From a checkpoint of a small mixture-of-experts model trained on Wikipedia.
Size: 13 layers, width 256, vocabulary 32000.
Experts: 6 experts in each of 12 layers, 256 squared ReLU neurons an expert, 1 pick a token, a softmax router, a shared expert of 512 neurons.
Training: a variant of SOAP for the experts, 3804 steps.
Below are experts of layer 8 (counted from 0) of a mixture-of-experts language model. Rows are named up (a neuron's input weights, with its number), down (a neuron's output weights, with its number) and show model dimensions 0-255. Each number is 128 + 32 x the weight over its row's rms, rounded and kept within 0 to 255.
Before each expert's rows: "mostly gets" lists some tokens that are sent to it at least half of the time. This comes from a sample of Wikipedia text that the model never trained on.

# expert 5
mostly gets: " re", " can", " may", " will", " could", " co"
up17 [131 101 143  96 176 167 101 149 158  98  87 150 160 157 112  76 128 151 115 144 128 181 132  72 146 138 166 111 148  70 142 106 119 126  88 114 189 130 174 113  97 150 176 156 127 165 186 145 115 112 145  85  89 112 182 151 147 147 161 164 129 101 148  99 145 116 120  58 102 114 133 144 178 126  79 137 136 179 109  75  98 141 103  97  66 159  82 122 127 173 166 123  84  98 108 133  97  56 163 211 108 131 140  92 151 188 103 104 150  46 125 135 103 126  82 122  58  90 187 129 141 122 119 116 132 144 133 171 103 124 154 178 176 148 109 100 145 115 151 133  95 143 125 165 106 125 124  93 155 105 124  88  95 139 128 134 121 123 119 218 106 183 113 109 152 141 158 151 117  71 104  91 158 115 102 180 135 203  56 141 126  94 169 129  89 128 122  90  92 147 149 114 150 154  92 162 107 203 109  94 127 103 133  93 152 125 106 180  66 126 141 190 118 106 158  82 127  94 105 124 140 169  91  73  70  88 153 108 115 147 176 127 143  70 158 146 126 129 148 129 162 125 111 132  75 137 156 104 154 121 155 137 172 122 106 188]
down17 [145 126 176 152 121 130 165 130 173 133 141 114 158 131 116 144 103 137 131 165 119 166 102 110   0 107 130 118 163 178 119 135 131 127 135 189 142 148  68 119  60 206 189 159 128 162 159 160 169  91 121 135 101 113 117 150 197 123 128 132  95  73 117 131 136 105 158 185  92 147 168  89 128 146 105 133 168 140 127  54 103 128 111 104  70 166 162 154 158  66 146 106 131 131 118 199 130 136 124 141 111  76 185 122 118 197 143 177  58 112 137  74 123 115 113 124 144 116 144 155 158 113 138  79 199 160 153  87  91 147 126 171 157 150 153 122  98 136 164  98 170 123 118  96 174 144 129 105 136 138 151 111  91 100 119 152 133 125 176 148 151 145 122 143 145  94  92  72 124 160 109 147 134 116 118 139 124  99 176 133 210 164 110 163  85 128 101 144 156 147 135 108 132  82 142 152 162 132 126  78 136 191 109 111 144 167 194 159 103 111 164 114 153 119 144 163 139 113 109 161 152  91  90  68  81 112 161 191  97 159 111 145 103 149  87 191 152 137 109 104 151 167  74  97 184 133 168  85 137 140 115 158 117 155 100 125]
up18 [142 238 114  93 138 126  93 176 137 125  82 132 129 101 174 134 163 164 146  88 142 135 135 149 169 140 163 169 141 118 162 123  96 212 115  84 119 137 128 173 134 117  76 132  59 176 106 132 128 135 126  99 193 133 151 201  84 119 135 129 178 135 144 100 125 107 130 113 148 108 123  61 127 150 110 163 107 132 135 138 132 159 129 155 148 162 149 132 128 147 123 182 125 116 139 118 167 169 147 156 142 135 155 141  68 119 134 131 201 157 148 112 112 142  91 186 153  86  83  76 131 170 139 128 121 122 118 150 153 130 133 135 143  51 135 168 137 101 106 111 110 112 100  96 133 161 152 134 111 182 122 120 122 152 109 114 125  93 117  84  79 173  49  68  71 183 120  45 167  87  86 147  91 126 126 111  68 127  71 127 122 123 151 125  87 166 125 111 114 118  84  94 158 126  94  54 147 108  89 107  91 139  97 155 152 122  81 105  79  99 130  83 144 112 116  63 170 143 126 164  96 148  98  82  98 134 137  40 164  75 165 148 166 157 118  82 115 160  81 121 158 125 106 149 147 123  90 188 126 158 103 129 154  99 165 178]
down18 [ 69 144 136 176 132 103 117 108 113 180  92 119  80 130 143 119 105 151 163  52 147  81  89 110 105 129 117 122 118 143  69 139 150 158 106  52  75 127 134 112  89  92  79 176 134 118 110  98 140 117  84  61 190 137 126 103 159 115  91  95 169 109 104 128  83  90 116 194 157  80 176  87 107 118 117  99 161 144 107 158 107 153  86 117  83 117 107 118 134 117  84 136  95  64 151 145 154 164 107  96 125 116  92 124 110 139 118 166 137 165 108 100 114 142  62 107 165 117 179 106 135 126 145 122  71 114  97 138 113 101 169 121 100 161 116 131  80 102 108 116 212 118  29  92 158 138 102 127  66 121 135  61 112 154  76 145 109  90 158 138 124 127  95 143 153 172 177 122 145  67 106 170 132 132  95 126 144 155 194 138  83 105  71 119  87  88 107  95 164  99 111 109 167 126 124  94 184 108 162 166 122 121  94 132 167  98  92 153  90 105 118 166 110 102  71 128  65 129 113  95 123 144 143 133 125 133 112  45 140 125 120  96  90  93 134 104 109 137 118 135 124  74 136 201 132 109 156 207  92 119 148 139  95 142 157 150]
up19 [113 147 105 121  64 119  89 127 125 141 115 190 104 163 114 164 176 103  82  89 180 161 126 200 124  84  68 150 103 145 142 137 121 163 134  69 143  98 107 136 151 106 143 108  38 117 109 185  85 167 109 144 131 173 139  94 122 135 109 150 126 147 132  66 153 120 163 116 143 118 169 116 150  80 142 110 140 172 131 111 126  62  78 105 131 113 103 138 179 136 145 105 131 142 166  83 168 100 160 171 121 128 154  67  69 127 124  66  97 177 124 101 118  67 106 111 135 141 197 118 102 233  58 112 202 102 101 100 131  96 120  92 124  93 195  92 115 148 138 152 164 115 146 165  72 125 140 151 149 159 119 164 133 155 113 158 166 104  86 137 168 143  87  92  76 109 139  92 169 162 163 153 112 173 191 143 141 138 155 125 101 155 171 131  88  76  95  30 130 115 114 111 154 139 144 124 164 160 140 117 190 153 115 113 112 136 132  92 192 138 139 134 149  90 150 119 143 165 178 129 140 158 151 179 132 123 136 176 122 100 127 144 125 114 113 158 148 163 176 150 151 131 173 129 143 159 127  99  63 124 109 130 152 112 149 135]
down19 [150 170 100 129 115  89  97 122 157 143 141 107  85 111  86 117 116 121 134 131 183 145  99 132 165 134 134 133 196  96 106 135 190 140 139 167 137 119 107 106 175 170 122 161 131 146 171  96 125 125  71 148 176 173  94 148 141 142 129 113  76 123 121 165 167 107 132 109 198 103 121  94 182 126  83 148 137 168  83 102 136 137 132 171 119 112  90  91 205 109  77  98 127  52 138  95  93 132 169 124 140 118 135  98 136 138 133  80  87 118 129  77 134 182 145 134 129 132 177 125 118 141 159 133 103  97  90 122 183 119 122 124 156  94 149 139 134 115 116 218 102 119 174 142  81 126 108 110 142  65 165 156  94 167  98  88 146  76 175  89 146 107 141 180 115 144  92 166 101 106 175 126 137 117 138 102 127 132 136 180 136 141 126  35  97 154 107 137 162 195 100 144 163 139  96 116 128 169 179 122 102  90 119 152 109 137 132  86 127 162 158  98 135  72 113 192 109 113 116 214 120 145 168 108 137  99 199 162 226 163 141 202 158  59 136 138 163 141 121 133  99 163  54 108 113 141 138 110  85  69 135 122 121 142 131 144]
up20 [123 163 158 129  83 150  89 111  99  99 159 144 161 145 144 145 107 169 173 229 171 136 143 155  74 193 105 107  75 136 168  70 189  60 217  85 164 127 127 142  95  67 126 119 158  94 124 169  65 142 128 132 143 171 124 121  99 103 108 126 162 167 103  66 144 124  74 122 127 142 126 172 163 136 131 128  88  86 145 105  78 137 125 167  95 127 153 150 148 180 139 136 127 102 123 145 155 163 160 177 131 157 173 128 124 100 105 149 190  79 111 121 202 125 108 116  72 133 123 102 173 165 116 137 172 175 133 102 141 178  99 166 177 143 162 121  84 116 108 120 106 135 137  83 141 105  97 149 192 119 126  93 120 116 148 154 131 104 100 122 133 120 177 142  87  47 163 162 139 126 120 110  92 146 138 103 171 147 184 104 140 148 102 162 157 181  92  46  79 186 131  86  75 148 132 130 167  93 134 110 135 113 115  87 120 145 144 134 174 125 122 176 169 162 156 145  85 166 140  85 140 161 142 113 172 120 112  49 124 166 131 180 150 106 133 124 156 119 144 137 138 154 142  94  87 109 124  94 135 150 138 110 149 177 141 166]
down20 [118 151 125 168 169 120 150 160 198 173  78  78 130 208  69 162 102  84 106 114 153 165  94 133 143 124  79 112 147 149 174 113 182 184 133 145 152 141  62 136 111  82 168 135 120  87 122 101 186 108 186 125  93  74  94 130  90 178 182 126 117 127 138 158 125 102 119 110 141 133  91 139 116 116 148 130 202 118 152 179 111  87 171  95 127 158 134  81 137 110 146 114 145 167 100 133 144 157 122 196 105 158  98 138 114 128 106 111 114  90 157 171  69 123  98 147 133 167 140 155 205 117 149 154 161 153  98 109 155  99 158 133 144 151 161  89  77 138 129  71 132 125 176 152 139 135 133 111  90 128 145 115 132 100 135 155 139 140 182 173  96 172 197 153 113 164 102 118 150 136 141 110 160 117 164  85 113 155 199 164  69 127 106 144 153 167 104 142 143 169 121 114 189 134 170 151 102 100 155 179 160 149 121 113  98 163 112 130 105  50 102  55 135 112 112 182 137 169  67  69 122 164 175 135 114 135 120  98 155 107 130 172 107 120 125 133  82 130  79 120 104 155  96 139 122 227 141 135 114 149 170 141 171 162 143 138]
up21 [113 105 144 150  99 202  91 160 155 176  93 174  86 104 126 125  64 117 119 161 147 157 175 152 149 113 113 118 164 133 173 123 101  99 125 123 153 228 118  75 129 112 140  85 172 128 100  93  82 129 115  99  82  57 159 156 162 104 144 106  63 145 162 107 124 141 156 136 145 113 130 169 119 134 128 120 201 111  95  79 106 108 138 133 124 137 138 111 111 109 169 132 111 117 139  98 101 149  95 146 147 104  95 113 117  87 146 118 102 130 131 107 118 100  93 145  99 145 130 149 124 108 168 132 125 143 152  97 178 104  56  90 114  90 160 124  87  74 158  77 112 161 122  62 122 117 182 119 132 128 129 109 143 135 134 179 141  64 124 160 142 100 129 144 150 157 131 107 155 143 135 101 109  78 141 119 107 134  57  88 154  90 131  59 151 111 202 119  61 144 106 144 204 153  95 167 170 113 124 136 135 108 187 113 104 136 119  94 129 111 165 146 225 145  97  85  91 123  93 188 145 124 135 148 157 154  93 136 189 168 135 160 131 205 127 120  96 154 142 122 114 121 127 123 167 123  52  66 229 160 177 123 156 118 127 137]
down21 [109 111  89 116  79  91 118  65 144 184 142 113 101 136  94 109 143  82 124 105 153 183 159 114 161  82 173  96 148 131 151 116 160 169 211 111 145 178 130 160 168 144  81 183 174  74 140 149 119 112 127  55  75 144 167 161 129  97 159 149 134 131 121 132 138 147 163 136 106 133 129 233 118 116 167 128 148 120 144 136 127  67 109 179 140 139 175 139 135 107 103 144  89  78 160 123  65 109  82 165 101  97 123 173 137 174 120 139  92 146 151 129  93 177 109 125 170 174 162 158 122  90 137  97 130 151 158  82 134  95 105 131 132 114 150 154  89  81 123 164 163 128 107 112 122 124  94 110 140  72 118 121 140 168  98 108 210  78 136 138 108 106 171 177  82 134 169  93 157 145 165 132  81 133 127 151 112  90 138 155 103  87 127 160 106  28 149  70  95 145 130 167 134 160 138 143 170 142 103  98 132  85 159  96 142 111 145  30 189 158 129 116 147 104 133 102  32 117 144 210 100 111 115 210 119 140 121 113 141 132 133 130  96 138 147 112 129 107 118 144 123 147 110 109 151 121 139 164 151 128 114 139 156 110 180 134]
up22 [130 137 138  94 108 157 102 182 100 151  91 144  47 157 115 149 148 121 133 172 114 130 135 162 142 113 158 128  61 130 178 144 115 136 131 112 113  87 144  86 193 101 131 183 155 100 146 138 148 120  97 101 141 158 102 116  98 142 201 115 122 148 131 118  86  81 130 130  90 123  75 118 189 152  92  66 110 119  91 140 118 178 112 132  75 183 140 186 150 122  84 104 173 189 138  84 176 117  80 171 142 127 150 168 182 171 131  90  76 158 184 150 124 134 111 152 131 104 119 141 118  83 147 104 123 149 111 126  60 182 126 111  97  94 113  89 129  99 108 163 126 148 115 119 168  99  78 131 130 145 196 132 149 146 194 127 140 178 142 126 123 104 126 159  49  98 131 103 169 151  84 123 179 125 121  69 139 157 129  44 133  89 116 148 195 138 132 159  81 108 104 162 141  27 161 109 180  97 135 100  72 159 113  91 110 154 114 120 115 166 132 196 168 121 155 172 121 156  82 123 137 111 108 111  76 162  76 177 100 160 123  87  97 128 109  87 177 111 113 133 134 118 119 129 114 166 137 155  98  83 113 114 135 156  97 135]
down22 [188 169 143 131 152 128 146 125 111 132 119  96 135 119 114 141 222 116 172 130 131 145  93 109  94 151 202 148 166 128  82 137 122 111 117 164 139 104 170  86 147 110 139 112 170 104 156 190 188 117 155 124  67 104 163 118 153  77 113  69 190 180 101 136 124 156 124 172  86 141 127 129 146  88  72 164 141 150  68 190 126 161 142 114 137  94  79 116  27 174 154 190 122 158 173 122 114  64 150  95 119  96 104 156  95 122 114 151  80 110 104 168 117 130 174 118 138  84 154 143 150 106  79 140 132 122 109 114  82 123 156 104 160 187 170 125 161 113 121 134  92 104 132 152  90 158 190  97 106 177 145 140 149 197  78 125 105 110 105 185 151 149 168 179 112 118 152 154  95 148 118 115 115 136  79  97 141 140 134 157  87  77 163 177 147 103 112 121 128 168 116 109 117 182 110  78 113 104 133 211  74 121 124 144 118 173 140 160 103 135 130 122 112  93 131 101 150 161 159 135 165 164  87 122 163 117 162 104 102 138  98 169  71 155 140 164 209 119  94 112 141 109 113 120 166 138 133  78 134 171 123 151 115 157  88  89]
up23 [156 154 112  80 160 131 104 208 108 154 120 106  88  90 109 160 108 170 106  80 166 104 152  98 121 152 144 155  97 124 132  89 184 114 111 140 113 158  73 135  95 159 125  99 131 133 136  97 107  99 183 116 183 148 155 133 202 143 147 170 163 120 112  86 115 126 190  49 133 138 146 103 141 148 138 107  80 131 117 109  88 130 102  92 103 105 103  86 118 162 186  85 114 128 131 132 151 149 118 151 177 133 104 150  53 134  66 143  81 108 116 213 135  80 110 135 118 204 174 161 147 188  60 166  83  92 120 131  89 122  76 129 140 161 115 132 121 120 123 193 120 162  98 102 115  70 180  92 177 172 177 129 127 182 106 124 117  69  50 127 110 115  93 137 184 127 117 139  94 140 130 150 160 129 174 151 142 122 130 194 171 144 120 131 119 166 127 112 115 104 126 118 102 111 105  77 145 143  94 120  79 135  90  95 138 145  74  80  90 123 102  73 105 103 167 145 131  87 117 126 103 149  77 185 108 158 122 113 123 136 114 187 133 151 125 158 147 124 153  77 189 168 161 154 128  69  77 100 107 114 162 141 135 137 121 153]
down23 [146 108 119  98 137  82 162 162 154  49  82 159 144  88 124 151 164  82 190 128 121 152 117 166 108 170 130 126 118  45 140  90 158 148  72  91 133 111 140 169  49 129  82  95  93 104  88 120 121 126 103 111 167 111 157 152  94 158 148 138 176 106 150 109 128 135 196 190  95 109  97 124 162 168 120 142 164 142 127  92 149 139 113 135 153 182 135 115 144 138 170 167 139 182 121  93 166  71 206 120 166 131 150 112 148 132 160 112 104 162  93 118 128 147 166 184  93 145 119 149 115 164 107 114  93 138 173  63 122 159 121  96 108 131  53 129 118 138  99 118 106 126 137 138  92 108 166 110 160 149  29  81 127 124 104 122 126  69 171  30 142  87  83 162  95  85  86 160 134  60 105 147  96 125 101 120 149 105 104 130 104 160 130 145 102 127 122 145  87 137 178  73 131 122 110 124 136 180 171 146 133  85 186  80 144 127 120 148 173 128  83  62 144 148 152 143 167 153 104 139 110 115 102 136 142 126 114 101 138 151 177  98 122 123 149 153  80 154 153 139 118 137  61 149 155 168  84 101 150 167 158  83 140 107 121  69]
up24 [143  97 137 137 133 146 140  93 122 145 146 133 155 175 163 163 144 115 181 132 162  98 149  88 177  88 116 108 168 130 129  93 112  70 148 153 146 104 162 143 169 118 156 183 173 135 179 102 105 141 140 142 140 132 153 118 174  97 198 159  76 150 193 160 149 146 119  79 133 143  80 165 137 142  92 117 119 144 120 171 130 152  83 143 155 157 118 114 158 118 130 154 158  90 115 116 145 116 100 175 113 185  93 134 120 186 148 147 172 114 165 191  98 117  52 111 133  97 146 143 103 119 114 115 168 140 125  99 123 138 154  78 110 133 152 141 123  69 210  81 110  84 122 113  89 184  96 141 104 139 206 177 100 113 139 160 167 122 135 133 179 149  86  94 151 112 110 111 185 146  98  91 128 156 140 101 140 110 107  86 116 103 186  93 107  61  77 137   3 180  86 150 158 149 128 121 132 121  98 147 103 138  93 150 138 184 120 171 146 174 119 166 177 100 183 125  92 140 202 114 120  74 123 132 152 130 105 132  95  80 100 136 102 132 117 178 106 148 119 145 148 135 108 154  68 145  88 118 130  76 137  96 109 167 205 121]
down24 [101 124 116  95 114 140 152 182 174 143  96  48 157 122 113  82 156  94 115 138 126  80 143 200 124 161  84  62 148 180 101  66 103 198 162 122 102 143 130  54 128 118 173 148 145 124 107 168 148 119 151 146  93  72 119 117 161 148  86 163 168 122 131 123 107 124  83 137 108 183 104 129 141 112 164 112 111 148 157 172 132 174 131 140 111 141 117 126 112 102  71 119 105 150 109 126 135 100 161 120 100 102 146 149 126  87 151 124  69 112 119 128  96 154 142 113 103  75 101 115  99 156 123 110 148  65 143  90 171 196 112 137  93  86 124 169 132 124 104 111 100 158 143 118 107 220 135  88  73 126 152 107 173 165  94 198 219 155 113  81 138 178 124 179 105 148 120 132 113  98 135 138 100 149 146 168  78 109 140 155 167 129  83 130  28  85 122 114 120 160 149 155 133  97  92 172 126 154 106  99 183  97  77 137 147  80 154 133 173  93  85 109 124 109 161 147 116 165 105 134 162  70 133 126 119 121  71 106 123 118 173 148 130  85 161 138  96 187 139 157  86 205 117 107 134 162 141 123 156 165 113 126 172 118 174 126]
up25 [136 156 115 190 112 127 140 106 121 142 110 209  90 123 101 180 152 126 115 137 162 126 147 134 124 132 108  90 106 116 120 114 140 107 152 164 126 159 138 142 196 160  70 126  86  91  98  86 164 163 136 109  93 163 121 103 180  93 143  98 125 183 109 124  65  65 146 104 150 126 108 113  58  89 116 121 109 105 121 171 163 119 138 166 131 166 102 136 180 116 119 106 208  99 136 118 167 149 138 121 155 141 120 207 150 129  76 137 179  90 108 137 164 169 113 114 121 143 129 117 140 180  99  99 117 107 115 102 163 138 171  56 125  64 112 120  92 129 145 111  92 150  89 124 145 132 147  78 115 125 126 127  69 144 159  55 134 140 146 186 195 109  67  85 159 172  99  73 185 150  82 103 131 106 123 118  91  50 125 123  78  82 197 140 111 106 158 104 114  98 143 127  77 147 133  80 138 122 138 133 114 105  80 114 145 149 137 136 140 161 137  78 197 151 101  72 109 166  83 195 169 150 124 114 115  93  85 128 158 185 125 134  91 190 148 127 132  95 153 126 168  87 116  92 109  52 113 119  95 161 127 142 112 106 131  84]
down25 [109 163 119 153 121  75 122  63 150 174 212  64 131 160 161 119 169  83  88 161 112 136  93 109  89  98 153 134 101 111 108 147 111 166 118 126 144 116 149 113 117 130 138 243 115 171 103  55 163 145 206 120 102 165  82 135 120 135  89 130 110 127 135 127  84 149 133  96 116  94 107 103 132 176 174  83  92 144 102 130 107  93  97 114 149 133 143 142 154 136 108  85  96 133 172 156 127 126 154 124 105  55 194 113 120 137 100 172 127 163 132  68 139 170 127 123 138  51 113 122 122  93 145 148 136 156 134 105 151 144 153 140 185 106 140 102  77 150 121  42  84  27 176  82 114 114 105 106 118 119 140 140 135 142  90 153 167  58  90  87  58 161  72 141 124 159 163 154 130 135  80 166 134 105 130 103 134 105 134  97 141 147 144 166 127 135 114  71 116  87  95 112 102 113 118 134 121  75 117 117 153 106 115 138 117 113 142 118 111 140 107  98 137 167  96  74 151 131 129 123  82 127  92  82 176 167 125 115 121 107 157 139 157 137 138  96 126 171 163  81 161 180 162 106 145  66 181 116 176  95 192 149 109 146 161  95]
up26 [160 191 139  94  87 175  95  83 132 176 169 145 104  65 138  95 162 136  59 136 144  60 166 125 149 114 171 118  79 136 108 177 125  79 125  83 158 117 174  56 129 132 109 135 152  91 153  99 115 156 163  92 115 128 135 103 174  72 109 136 115  90 152 144 125 171 122 125  85 162  93 137 159 110 149 162  91 158 113 110  44 139 125 139 140 118 161 127 183 120 169 205 122 124 146 147 161 155 154 158 140  97 156 115 108 129 127 160 119 184 120 149 111 132  93 137 188 121 106 172 157 145 110 136 142 112 158 125 140 148 126  95 142  55 137 164 111  71 157 181 166  92 138 154 123 147 205  83 130 163 155  94 109 146 128 159 137 108  90 131 154 168 142 142 215 118 154 158 132 145 104 160 112 106  30  95 107 126 128 124 165 106 105 125 169 108  46 120  87 138 115 159 126 120 151 149 170 149 138 123 114 108 131 143 121  58  51 101  86 166  85 115 159 133 128  94 133 114 194 209 110 174 113 132 102 115 114 117 104 112 137  70  92 131  81  87 150 136 165 126 162 102 154 123 116 139 163 150 117 115 166 178 152  84  90 155]
down26 [104 146 172 132 171 157 196 107  79 100 116 146 176 169 155 154  95  83 167 141 127 134  79 170 154 154  87 165  94 135 142 154 108 119 154 128 123 173 111 121 146 116 173 162 120 146 104 116 165  86 103 125 178 123 151  99 144 136 199 113 137  89 163 111 125 199 103 135 148 160 161  96  79 166 102 103 130  90 100 112 142 129 154 151 168 140  77 117 150 128 199  78 112 131 106  78  96 150 169 131 169  82 115  90 182 167 112 137 141 101 135 142 116 127 175 136 145 142 132 161 164 187  78  75  94 137  94 136 137 143  85 158 136 165  91  50 136 101 172 111 124 128 110 172 126 116  25 156  44 117  85 138 160  71 155 140 190 177 134 175 126 179 171 199 118 139 142 110 121 111 105 130 128  97 177 154 155  94  94 119 168 142 141 123 144 147 152 139 104 104 118 159  93  90  76 140 153 137 125  83 126 147  97 158  92 163 137 146 147 126 157 149 104 115 109 169 154 142 121  86 121 123 209 153 132 172 128 132 119 132 146 160 191 149 120  73  86 175 124 103 142 108 169  70 136 149  99 122 147 187  75 144 128 185 148 164]
up27 [ 56 147 112 116 123 151 145 148 131 170 158 200 154 157 148 150 154 116 167 111 195 162 141 128 169 143 101  84 119  94 128  91 137  88 116 169  69 127 154 104 160 134 132 124 129 111  84 133  84 151 171 147 188 113 172 122  83  76 146 140 141  63  87  78 164 143 107 121 132 128 128  74 117 156 188 162 117 124 143 117 160 181 158 137 106 145 121  67 137 148 139 121 118 170 120 149 164 107 155 129  94  93 120 138 137 124 108 125 122  86  71  96 187 134  87  86 133 120 152 124 142  66 125 160 166 240 160 129 154  42 174 164 102  94 120 113 135 121 143 143 147 102 136 132 117 161 183 152  77 140 153 193  87 122 223  59  80 124 140 119 100  84 142 162 135 118 116  78 129 141  67  95 126 163 101 128 191 154 151 116 114 122 169 132 121 101 122 148  89 127 122 138 141 136 150 138 161 139 138 169 144 107 147 114 137 177 135 132 142 132 100 139 108 238 167 123 131 131 144 126 131 127 158  81  85 136 151  99 169 137 104 107  70 140 162 119 174 123  79  50 120 140 118 148 138 142  73 136 136 164  82 149 197 107 125 129]
down27 [132 112 192 119 121 180 195 143  81  93 159 157 134 104 134 128 130 188 141 222 156 136  81 114 101  91 109 101 123 150 134 114 228  74  70 120 152 102 189 156 140  82 108 160  81 148 129  86 172 150  92 124 127 128 140 108 100 111  97 127 182 173 166 101  74  56  90 159 175 151 136 185 141  77 148  96 158 143 154 137 140 105 132 107 140 132 178  74 122 177 136 174 140  96 126 158  92 119  93 102 133 143 151 150 139 141 144 110  99 110 103 134 104  81  99 126 155 155 118  25 104 111 132  81 145 141 133 141 159 151 133 163 145 104 129 128  91 155 141 189 133 131  97 145 111 157 204 109 136 137 153 146 155 186  73 162 183 136  98 128 110  89 143 210  74 119 133  91 120  85 151 153 101 153 112  95  90 165  90 148 145  83 111 151 111 134  61 140  94 153 111 117 131 117  89 161 142 124 114 119 165 127  95 153 135 172 131 109  97 114 175 157 106 128 110 144 142 138 131  85 158 199 150 121 103 144  71  98  93 168 116 161 122 146 136  86 135 111 110 143  82 152 124 132  94  75 154 151 152 143 174 117 158  82 172  87]
up28 [ 97 112 199 139 138 141 115 100 155 161 120 208  94 128 134 116 149 119 120  75 129 149 126 164 112 205 135 109 180  87 144 147 155 130  96  48 132 103 142 136  94 128  86 137  99 120  89 160  99  99  84  69 161  81 106 133 108 106 163 160 170  65  94 134 103  99 141 139 130  79 182 145 179 145 168  97 110 162 121  79 152 155 171 160 162 126  91 169 173 121 117 188  89 117 119 137 154 119 136 115 129  92 130 141  68 162 134 111 106 128 108 159 144  75 118 139 160 128 153  99 130 116  92 118  79 102 189  76  98 165 148 110 155 137 150 142 120 115  77 167  70 133  96 166 170 135 150 115 122 151 109 128 109 157 164 119 151 158 153  91 199 102 136  91 123 144 144 107 167 153 120 162  56  84 139 121 108 136 131  82 124 163  76 169 163  99  65 158 172 162 216 128  86 164 152 181 111 156 111 195 163 109  71 142  80 133 148 126 134 164 119 190 153 158 121 169  67 169 108  89 145 117 138 139  90 124 116 135 106 104 117  84  94  74 112 120 144 123  88  85 105 135 167 145 131 167  80  87 159 115 122 154 145 108  75  88]
down28 [133 160 108  95 116 160 103 101  63 199 108 129 116 129 147  71 105 161 150  67  56 160 118 131 116 105  67 128 104  96 136 124 174 128 123 107 104 179  85 127  97 160  98 120 170 142 107 100 182 103  55 116 128 128 110 113 147  85  81 171 109  84  92  90 136 163 191 195 117 171 131 117 128 146  98  62 117 130 125 137 181 104 164 135  80 164  98 132 157 136  83 114 174 121 141 163 150 120 164 149 171  65 139 168 107  99 103 165 133 132 146 153 111 147  95 106 149 151 125 169  76  89 160 114 113 143 130 161 146  90 147 175  96 140  92 126 146 120 130 141 208 110 163  97 115 138 171 138 160 129  74 140 159  54  95  92  98 200 133  62 117 118 135 136 143 163 119 145  79  96 117 116 137 120 175 163 139 129 131 163 130  69 154  90 189 107 167  98 204 128 121 112  97 100 174 140 145 128 115 165  30 119 114 126 141  98 139 148  99 166 150 140 126 188 159 157 150 130 123  80  88 137 140 126 159 112 154 190  91 105 145 142 110 130 104 102  82 100 114  96 112 144 126 147 135 146 107  85 235 115 124 121 120 149 143 110]
up29 [161 155 152 151 141 106 139 113 143 171 179 192 183 167 122 100 124  84 103  96 119 163 130 201 139 170 154 156 146 183 128 179 172 111 158 121 145 105 118 109 170 164 116 119 128 124 149 129 109  74 145  96 146 113 174 111  85  97 153 156 120 132 105 103  75 149 121 142 152 121 112 112 102 100  97 178 142  86 143 144 121 140  93  61 157 142 100 152 156  98 147 105 131 232 145 184 160 132 126 137 155 111 108 141  82 146  96  89  72 129 104  78 214 103 126 136 164  93 218 123  54 135 103 183 170 108  86 118 129 145  97 142  81  80 143 130 142 114 148  79 135 141 113 110 121 193 120 172 149 143 136 195 132 192 126 160 138 113 167 131 156  67  82 171 125 147 122  84 155 142 119 167 107 165 127 176 117 147  68 138 126 169 123 105  86 179 149 127  90 139 123  78 199 143 152 136  87  91 134 119  97 100 177 127 143 131  98 147  94 120 169  79 166 145 124 191 110 154 157  78 164  98 168  76 110 119 109 167 134 144 141 161  76 157 140  78 117 114 109 104 110 128 159 164 102 153 121 159 123 161 137  86  99  94 114  96]
down29 [ 63 174 107 129 117  89 141 151 103 104 186 117  95 133  61 103 121 101 147 101 143 124  97 137 145 131 134  90 104 124 104 165  99 109 179 115 117 139  99  98 115 103 162 122 118 134 181 149  80 156 150 120 102  84 164 122 127 165 139 124  72 142  87  89 144 141  71 160 159 165 158 123 139 130 170 137 145 135 160 168 143  98 147  85 132 137 139 126 114 123 151 131 109 147 121 126 132 157 116 104 116  91 114 156  95 108 119 108 136  95 120 100 235  79 125  59 154 136 107  89  41  71 120 205  91  82 144 165 135 122  88 138 121 106 215  61 110 118  90 134 178 112 108 124 155 162 203 147 107 165 202 158 141 111 126 203 115 130  99 122 135 138 185 125  34 149 135 140 156 133  72 113 130 120 144 115 145 105 131 155 146 103  91 154  92 123 153  85 133 154 181 143  86 117 123 122  87  65 103 147 128  94 144 126 123 111  62 103  92 211 167 112 169  91  85 124 145  96 141  72 144 137  74  92 128 105 104 152 139 188 161 133 161 107 147  94 112 104 146 149 141 117 174 142 112 130 165 154 175 145  93  68 124 164 177 135]